Weights of a small mixture-of-experts language model, trained from scratch on English Wikipedia.
Size: width 448, 67.7M parameters.
Experts: 64 experts in each of 9 layers, 48 SwiGLU neurons an expert, 6 picks a token, a softmax router.
Training: 368M tokens, 2805 steps.
Below are experts of layer 3 (counted from 0) of a mixture-of-experts language model. Rows are named router (the router's row for the expert), gate (a neuron's input weights, with its number), up (a neuron's input weights, with its number), down (a neuron's output weights, with its number) and show model dimensions 0-63. Each number is 128 + 32 x the weight over its row's rms, rounded and kept within 0 to 255.
After each expert's rows: a language model's description of what the expert responds to; "comes before" lists some tokens at least twice as common just after its tokens as in all text. This comes from a sample of Wikipedia text that the model never trained on. Tokens count by the router's weight.

# expert 3
router [132 144 171 116 112 139 176 161  81 108 118 134 105  83 108 124 158 130 118 121 128 147 157 188 133 101 123 116 149 146 147 164 124 141 137  94 169  91 158 151 135  53 182  91  90 174  97 101 128 103 145 130 186 141 159 168 136 158 184 137  90 135 100 112]
gate0 [ 93 187 115 161 107 118 103 121 153  29 173 135 123 168 187 194 177 202 155  78  72 108 112  60  79 109 127  94 196 132 140 137 136  96 123 158 147 101 127 111  71 148 212 199 110  98 128 141 113 140 143 100 126 149 113 136 149 215  83 161 104 135 164  92]
up0 [ 97 137 154 117 201 130 177 131  76 104 173 137 111 145  77 116 157  46 150 129 176 133 159 188 174 164 103 111  71 175 130 105 183 131 210  93 155  75 160 136 134 108 128  85 179 157 120 145 122 116  62 140 109 125 167 162 122  91 130 164 130  81  84 115]
down0 [188 128 141  96 132 113 137 146 123 126 116 170  90 123 111 154 103  61 169  79 135 108 128 127 103 121 124 107  73  98 119 119 125 135 104  79 120 170  75 109 151 165  41 123 119  78 107 156  60 107  90  94 110 101 111 141 144  97 149  70 111 103 171 151]
What it handles: Coordinating conjunctions, commas. Conjunctions and list punctuation joining parallel items in prose, such as and, or, but, &, commas, semicolons, including, such as.
comes before: " and", " the", " a", " but", " which", " The"

# expert 57
router [149  92 123 121 147 109 160 114  83 190  78 165 129 133  89 158  75 158 166 165 121 103  68 122 176 101 114 150  67  83  51 150  93 139 144 164 130  83 149 186 157 106 117  99 144 122 112  88 106 203  74 142 168 124 122 125 154 134 179 131  73 115 106 108]
gate0 [151  66 163 180 176  96 115 109 174 154 120  86 159 113  91 149  72 131 171  77  88 107 109 109 116 128 124 128  98 111 104 121 124  63 136 111 127 138  83 147 129 121 134  87 128 196  80 143 168 146 119 145 170  94 168 158 181  93 166  94 147 177  83 134]
up0 [106  70 164 106 148  64 153  88 118 167  92 147 112 160 154  40  66 127  92 124 173 163 155 152 140 114 113 151 129 121 147 135 146 133  65 147 124 126 154 109 126 116 176 128 167  79  80 119  61 121  69  99 109 131 138 129 198 118 191  85 141 138  66 145]
down0 [150  68 100 142 138 135 151 142 146  61  85 125 112 161 145 215 112 157  87 135 125  72 132 139 166 153 136 101  99 113 136  93 144  64  83 131 114 105  97  77 117  70 107 124 150 129  96 113 117 123 188 124 126 156 171 136 119 142 131 119  73 178 155 123]
What it handles: Auxiliaries and subject pronouns. Auxiliary verbs and pronouns in narrative clauses, such as was, were, had, be, he, she, and to introducing infinitives.
comes before: " the", " a", " be", " was", " been", " to"

# expert 5
router [131 116 103 105 115  96 145 156 127 125 144  89 126  91 152 114 134  75 161  88 128 121 181 110 116 157 104 128 127 167  97 164 147 158 129 108  91 151 107  72 106 189 139 130  99 129 174 160 148  74 151 185 151 105 123 166 139  62  93 103  98 133 115 162]
gate0 [112 116 111 201 156 107  95 139 158 120 102 151  77 146  57  94 156 122 147 163  88  77 114 122  96  86 119 143 148  65 115 172 134 139 149  85  99 116 117  68  93  84 127 201 152  88  69 161 148 138 103 135 178 171 174 126  96 117  80  55 111 148 189 136]
up0 [209 145  69 133 168 120  96 133  98 148  99  78 131 158 112 136  95 139 154 150 111 104 149 158 123 177 127 160 130 181 113 109 135 225 151 153 146 105 119 157 147 135 118 104 119 166 129 100 163 101  78 111 156 125 114 157  70 129 125 119 143  74  86 185]
down0 [157 145 102 120 144 106 147 113 148 165 157  74 138 234 181 185 153 127  94 100 122 159 149 177 110  99 159 126 108 101 147 107  90 151  60 137 103 102 103 132 171 112 162 167 126 103 182 188 121 118 117 150  81 109 151 109  71 123 129  85 121 133 157  98]
What it handles: Table row ends, numerals. Row-closing pipes and line breaks in numeric sports, election and coordinate tables, plus digit pieces inside scores, years and decimal coordinates.
comes before: "|", " |\n", " |", ".", ";", ".\n\n"

# expert 54
router [157  85 159 139 144 118 140 124 102 147 106 144 103  59 136 153  87 116 119  78 124 156 171 152 118  87  92 121 167 103 177 119 127 214 152  61 134 147 156  94 149 152 118 116 169 152 156 160  88 125 139 121 141 154  70 160 176 147  93 151 148 160 150  63]
gate0 [106 157 198 103 109  92  88 135 109 100  93  95  95 122  99 172 144 212 161  81  83 165 165 113  98  68 160 229  75 103 100 133 143 197  82 122 169 127 120 151 126 109 145 107 148 148  97  96 139 173 125 153 160  55 158  85 141 132  38  92 174 128 106  93]
up0 [121 119 141 129 118 125 116 178 167 119 148 140 117 128 126 219 110 157 149 156 164 135 185 127 113 137 109 151 101 105  91 115  46 148  82  97 179  60 114 117  99 119  67 163 164 128 112 122 110 125 176 106 143 106 150 127 108 150 152 108 135 106 150  87]
down0 [112  75 126 140 127 116 103 106 149  76 124 183 111 119 126 139 101 195 124 164 146 157 138  88 180 142 127 162 166  75  87 116 129 148 122  97 168 125 100  80 137 152 108 197 103 128 134 120 152  73 178 155 159 119 138 103 140 125 111 124 178 142 143 116]
What it handles: Sentence and section breaks. Periods, commas, line breaks and heading-closing == marks ending sentences, paragraphs or section titles.
comes before: "==", "-", " The", "The", "===", "In"

# expert 63
router [126  69 119 130  81 205  80 105 116  66  74 142 116 121 119 139 104 131 112  76  90  90 143  94 130 130 104 148 182  83  80 114  99 100 103 155 108 146 118 161  49  95 104 117  76 177  94 101 138 152 146 125  89  89 130 135 100 152 172 118  96 146 209  90]
gate0 [125 107 126 137 144 113 189  92 142 182 153  93 179 134 133  79 115  46 132 112  95 147  87 115  97 139  37 115  91 153 139  89 102 160 149 176 110 139 175 169 144  86 165 139 117 123  92 120  95 193  98 146 124 141 150  89 109 131 160  85 116 119 152  83]
up0 [117 109 215 110 158 118 188 157 176  47 130  84 134 105  89  87 129  76 128 101 133 139 161  91  74 109 102 106 136 129 148 137 144 163 185  46 140  89 144 160 142 141 162 158 183 114 146 161 124 113 140  98 171 127  80 174 134 136 114 146 177  96 157 156]
down0 [148 125 103 166 183 168 164 113 150  92 120  86 124 156 158 111 132 119  79 134 120 157  89 112 115 161  92 155 141 138  98 168  81  66 150 173 165 142  92 160 122 147 172 157 127 145 106 116 242 127 134 106  94 116 115 133 139  88 105 116 187 126 137 104]
What it handles: Idiom and phrase nouns. Common nouns and particles completing fixed phrases, such as under way, at risk, in terms of, part, time, out, role.
comes before: " of", " to", " in", ",", " by", "."

# expert 11
router [115 156 155 138 159 139 119 140 149 144 127  79 118 141 161 112 156 149 121  55 118  97 138  74 137 129 164 163 176 127 139 149 158 138  61 170  54 131  62 118 124 113 120  83 123 141 143 119 118  91 126  93  68 106  91 167 141 118  82 115 171 162 141 105]
gate0 [ 89 161 161 126  96 149 112 148 102 137 107 151 124 106  79 122 142 129 169 115 142 103 145 103 129 101 110 130 136 129 135 107  79  55 136 114 101 105 101  82  71 176 158 107 117 151 159 121 110 159 188  96 137 144 131 128  92 152 141 152  82 138 143 137]
up0 [107 112 147 115 107 107 134 136 122 144 121 183 147 128  98 203 127 114 132 139 119 111 118 115 133 143 133 150 147 132 176 140 128 157 158 151 142  60 103 169 163 108  76 126 202 104 128 159 104 141 107 147 149 163 139 112 145 109 135  82 160 129 158 111]
down0 [145 224 123 128 149 133  52 122 158 117 113 101  88 189 174 106 181 119 103 113 149 165  90 159  77 125 136 124 146 140 106 127 165 129 160  92 127 117 183  89  91 143 138 155  75  82 151 104 108 131  76 131 120  98 182  69  97 165 121 127 121 177 193  67]
What it handles: Topic head nouns. Common head nouns after the, a or his naming the topic entity, such as player, election, album, role, season, services.
comes before: " of", ",", ".", " in", " and", ".\n\n"

# expert 21
router [ 47 136 118 146  94  68 133 205 144 130 132 165 103 160 133 160  68 125 166 115 141 167 111 141 122 141  97  95 165 107 180 143 167 157 139  61 138 198  90 112 129 112 110 153  97 107 107  96 131 147  81  74 165 129 147 139 140 117 140 169  82 158  65 209]
gate0 [136  88 143 148 126 144 210 112 120 132  99 160 157 147 135 147 147 139 122  77 176 111 138 155 174 141 103 100 158 118  95 106 105 118 139 141 106 151  48 123 192 101  79 129 147 140 143 120 192 149 121  83 110 110 116 137 130 127 146 181 173 193 100  89]
up0 [140 144  80 153 147  88 109 101  75 109 142  67 137 150 240 133 111 162 111 148 128 116 169 157 119 128 161 121 111 156 143 161 115 160 113 105 169 195  85 172 139 125 129 170 137 147 121 120 127 107 109 171  65 117  74 143 143 104 125 164 117 132 117 173]
down0 [136 123 159  91  79 117 106 154 159 201 111 126 142  96 123 135 155 174 127  97 123  70 120  79 170 124 137 181 127 128 151 122 131 116 123 134 173 105 152 141 101  80 120 145  80 109  84 103 216 137 119 153  95 109 166 160 105 170 138 124 185 116 106  80]
What it handles: Sentence-final and decimal periods. Periods ending sentences and decimal points inside numbers, especially in sports results and election tables, such as 46.206, 4.2 million, 4:04.55.
comes before: " The", "|", " He", " In", " It", "=="

# expert 4
router [ 88 169 126 152 151 139 118 164 111 195 137 118 154 152 119 119 122 123 131 109 168 108 134 138 125 105 111  77 140 132 150 176 109 199 162 118 130 107 169 135 196 116 123  99 105 147  84 137  76 179 125  99 155  89 127 174 154 114 150 133 102 111 105  89]
gate0 [117 137 118 127  82  97 141 109  88 121 120 101 102  78  76  91 108 169 106 137 141 158 116 112 186 113 143 115 142 113 168 150 182  88  96 103 133  92 121 151  60 132 135 135 136 119 111 103 126 131 124 116 194  77 123 157  96 139 108 143 123  78 167  87]
up0 [101 115 128 136 132  89  87 144 107 132 169 120 144 126 128 153 164 137  99 111 150 135 160 168 128 175 106 143 109 111 133 142 137 128 132 169 220 121 148 171 118 165 115 115 116 101  32 141 102 120 113 127 158 156 105 106 161 110  87 122 165 116  77 149]
down0 [132 153 150 140 131 119 140 167 176 136 158  95 132 184  95 114 196 130 147 147 138 114 124 168 150 116 125 148 157 140 136 124 146 144 157 170 134  91 141  85 103 166 170 149 145 128 152  67 167  59 115 153 150 126 131 111 112 104 158 140 125  75 147 153]
What it handles: Clause-linking words. Commas, conjunctions, relative and subject pronouns that open or join clauses in prose, such as which, who, but, he, it.
comes before: " was", " the", " he", " is", " it", " had"

# expert 48
router [138 199  85 131 110  88  51 158 162  54 131 120 107 137 163 115 154 138 133 142 110  98 127 158 136 139 204  82  75 127 151 124  78 124 133  56 121 151 118  99 177 119 116 147 139 113  93 132 166 129 138 115  94 147 119 117 118 186 161 186 122 125 115 106]
gate0 [126  91 100 128  80  56 102 109 106  69 141 200 137 163 122  86 142 147 149 119 142 126 132 139 117 112 136 117 134 131 162 115 151  98 228 116 142 100 149 131 148  75 127 148 162 107 108 106 177  89  86  88 192 144  76 115 106 130 132 115 129  99 106 113]
up0 [116 148 126 145 110  83  85  68  50 182 154 116 104  59 101 155 118 117 102 116 149 121 152  81 114 127  87 155 127 117 102  71 171 105 123 144 211 149  76 112 161 136 154 144 109  88 139 133  66 123  71  48 106 133  77 186 129 161 124  82 114 134 133 107]
down0 [110  91  98 118 134 126 146 176  68 119 162  38 113 122 149 178  71 137 125 121  96 145  64  96 141 106 106  81 124  76  74 156 142 116 101  94 139  72 112 173 146 148 105 114 135 146 121 156  74 109 167  79  86  73  91 158 132 110  93 159  81 110 136 170]
What it handles: Numbers in infobox data. Year prefixes and figures in infobox-style data, coordinates, populations, tables and parenthesized years, such as (2006), 3,300 watts, 53.
comes before: "0", "5", "6", "4", "2", "8"

# expert 10
router [130 134  99 160  81 117 107 143 145 145 133  92 156 148 160  95  65 165 100 153  96  88 136 129 113 120  92 133  83 104 144 145 134 188 110 104 127 175 126 175 171  95 130 155  86 155 145 157 141  99 112 135 142 107 122 152 115 146  61 129 150  55 124 112]
gate0 [148 163 151 108 136 132 131 103 171 135 125 160 108 148 150 106  64 166 113 136 127 122 131 114 186  87 130 133 125 142 111 118  95 182 157  87 112 135 128  76 118 138  86 102 135 168 178 112 181  80 126 150 149 106 155 160 100 120  97 134 119 125 168 141]
up0 [ 91 124 141 168 150 142 123 114  88 156 142 107 138 117 106 105 132 126 139 158  99  94 130 127 104 160 163 139  68  97 100 150  88 108 103 121 144  95 141 108 117 163  29 160 122 122  94 102 124 142 117  74 204  90 125 129 174 149 135 142 185 159 132 129]
down0 [ 75 139 117 128 132 126 127 158 103 139 205 142  77 148 165 147 129 141 153 158 156 161 111 147 148 104 138 116 134 151 104 140  66 107 176 125 168 119 114 130 129  64 137 118 127 115 187  81 131 112 177 162  90 132  84 152 139 129  83 191 208 174 132 121]
What it handles: Name and word endings. Final pieces of names, titles and numbers before punctuation, such as Cup, Championship, Street, Group C, and digits ending a term.
comes before: ",", ".", " (", "\n", ".\n\n", " in"

# expert 58
router [138 133 114 137 168 118 125 147 166 146 207 115 102 155 163 154 104 123 142 148  85 136 166 116  99 154 102 111 113 103 171 110 135 155 115 145  74 149 145 100 115 156  65  70 105 112  71 162 130 131 125 152 148  85 134 117 102  59 116 130 129 107 137 133]
gate0 [ 64  80 138 113 140 181 107 138 144 126 149 105 156 110 108 206 152 109 150 154  90 106 160  99 119 105 148 187 175 195 157 153 133 144 194 130  75 139  81 141 159 127 132 132  74 132 150 126 106 192 108  97 150 176 179 193 178 132 120 163 100 120 134  82]
up0 [ 86 127 166 106 125 141 134 161 109 123 112 129 122 126 114 120 125 123 140 146 124 143  76 104 129 110 164 104  74  95 127 158 125 135 110 179 140 156  89 142 102 122  91 147  93 176  86 155 191 129 175 110 147 111  67 137  82 130 159 135 147 120 147 113]
down0 [133  67 100  80 142 121 164 114  83 155 164 179  95 126 165  91 124 152 170 157 113 132 133 117 140 142 147 124 103 159 107 142 135 115 177  95 104 147 107 155 159 106 135 103 148 109  55  93 148 184 165  74 109  94  84 110 103 119 151 162 110 156  82 117]
What it handles: Stats table cells. Numbers, dashes, minus signs and labels inside sports, election and statistics tables, such as −2, ±%, Won, Nominated, 100.
comes before: " |", " |\n", "|", "0", ";", "1"